config = dict(
    d_expert=128,
    routed_scale=1.0,
    balance_bias=False,
    beta1=0.95,
)
Below are experts of layer 4 (counted from 0) of a mixture-of-experts language model. Rows are named router (the router's row for the expert) and show model dimensions 96-191. Each number is 128 + 24 x the weight over its row's rms, rounded and kept within 0 to 255. Numbers have three digits each.
After each expert's rows: "mostly gets" lists some tokens that are sent to it at least half of the time. This comes from a sample of Wikipedia text that the model never trained on.

# expert 6
router:135152093159119122130141143116066127154144116155101132092167101135140139108103149137136122127103145111172117052164095133132159123069141113069152119183134108154101126130114132083135159107140156124131137142116145140126126131133104110144150089132132110135169160127124150079175106116126124138
mostly gets: " ", "–", " $", "201", " −", "200"

# expert 15
router:174136140171135130149156159103139121127135122143106143154089065140121117149140158125135108133128166128170153088154118134132150089146117162101105121086154131127115121125104119134102156119134120120091137160136174134145101139137149102139184087102125118130109172146099118119119153143122151171
mostly gets: " (", " \"", ")\n", " |\n", " =\n\n", ".\n"

# expert 9
router:082167120135128120100125144114154087113127133188076101121126089118126126085110069116165103082121143122115135144131126092113117147156151143139130126116125152136119087114095102123122106145139109147124121098158108148116143101137143178113098122139123140129131107081090154138127134122105109126
mostly gets: "°N", "″N", " north", "°E", " located", " south"

# expert 12
router:111150110108126156156115161089157119156113144115109122132136128086174104120191126153092172092146126108164130134134142147140120158150090094121138126146147118153120122152145179144150155131114117155138127151143163103114124136141122109085178100138113119144142145073172156090148107108166102148
mostly gets: " U", " Y", " N", " I", " Al", " O"

# expert 3
router:120123123123108163110141140123112138128130119131112119133114091144144149116123150141112123132116129141093072172139049119105097170095159151166119176135130151117186144098142116113099140167120172109113147133139095146081121109123130091121154146133121161097131140137099110147105132145124149113
mostly gets: "°N", " •", "″N", " Preceded", " Succeeded", " Total"

# expert 5
router:127127122171174098099086111134148166111125129082122138120134122138127156099143087122091122134136133132078137164105099114156172152153146111125126124120139110115107130148135126107147136161136084114150111109122088125129086126124125101144120157065115080134122112122118137154053135126131126151
mostly gets: " for", " with", " from", " on", " after", " of"

# expert 11
router:123131154044118131100140111113088135129114109110154090156159153119148126134131108137135125127149111121191150096095125161157120131165125160111145075141123171098117109130142122127136107105101163141143107166094103106155138151136099137101139169179127133143126124150163166095155127117107142128
mostly gets: "ya", "ana", " Wilson", "ford", "ai", "ara"

# expert 10
router:157145102139115107140132113115088084112127148104149142128133145156126087110086185123136139144133108137145123124116178134089093112082141102152097177133138101154190129100146114120125135133112076133144123096144166120118154096104083138148109124131122125131165145096145104142148129137139087126
mostly gets: " l", "-d", " trans", " h", " exp", "-c"

# expert 1
router:143080154087141164136144124161153099161115134104123152116156142161146130146124133122128154166110126116090128115170184115129108165120169154118127106132154131119105122128084166158119132079114131085103140078129120147126106124122142160139125069118148146157120087172129093144122091131097135137
mostly gets: " species", " MPC", " JPL", "idae", " Genus", " Species"

# expert 13
router:117118154127103156103150131091110113123150150197141147115130078141167114117121106149120144130126125107107140128124115095114133152112135129128122101120128161129111165133177171122167145134135127130155101146135130125124109141130113131144146156092148204130154172146138168108094130146122126111
mostly gets: "|", "=", " Robert", " Sir", " :", " Michael"

# expert 2
router:136123143159117106106123121170175164144128112073132121130114170143104169157130138140140114125132138173139112135128100127150169093111061071136110111100124146099108099163159113138117112114156155134154125123136095138123164123152124141098034169101138086153174120134117108147099095113107158125
mostly gets: " has", " have", " had", " was", " been", " made"

# expert 14
router:102086134170109123152062137136124142126133121122147158127093146109053113115112130114129121136145114080091105120121097115119139101133102121154102128130093115129064179122114100143124114154131140157174105172112112097156116169145158118142096152078144115115053140088116161103156153141130129153
mostly gets: " where", " when", " but", " while", " until", " which"

# expert 8
router:128155099120137088129103120167099172128166127104126114164089147132114099119182175131160104122178115125126141105098116120130143142120106159131184110140132112146151119110090119129128129134148107131138144128111113112140145116140116125144113092160141125137141105169129099163171123147185100086
mostly gets: " one", " two", " other", " this", " new", " three"

# expert 4
router:160131124153128088114142123133118174147122123151166156103109129111116141171103090111120133139124122143156110143106132131136154061121074126130130154136083096132178138140132094127137136135141136130093161122139134126131125146120138130149137142152111097121059156142106129148129146119171120086
mostly gets: "==\n", " season", "===\n", " ==\n", " career", " team"

# expert 7
router:127137100085181098141144117143113105131145123101143116110134160105114147152145164137112137119101123131147115120127167142146073072150178153106177150118145092128174143133137122110135144102119119131115137113138117120146151113119123109129130146185091117136151137110165106128178148114119132150
mostly gets: " w", " car", " man", "-p", "-c", " p"

# expert 0
router:102128152109111163174155120086152113086119141102121100151159169103154097156132126120125104129113134134147187138149178167100137143157152069111103136148123118107097139142131130147128103119109118151111117156118189142135150115077121111088182122137123137087149111125163127074110135118136160146
mostly gets: " G", " J", " Mc", " B", " K", " St"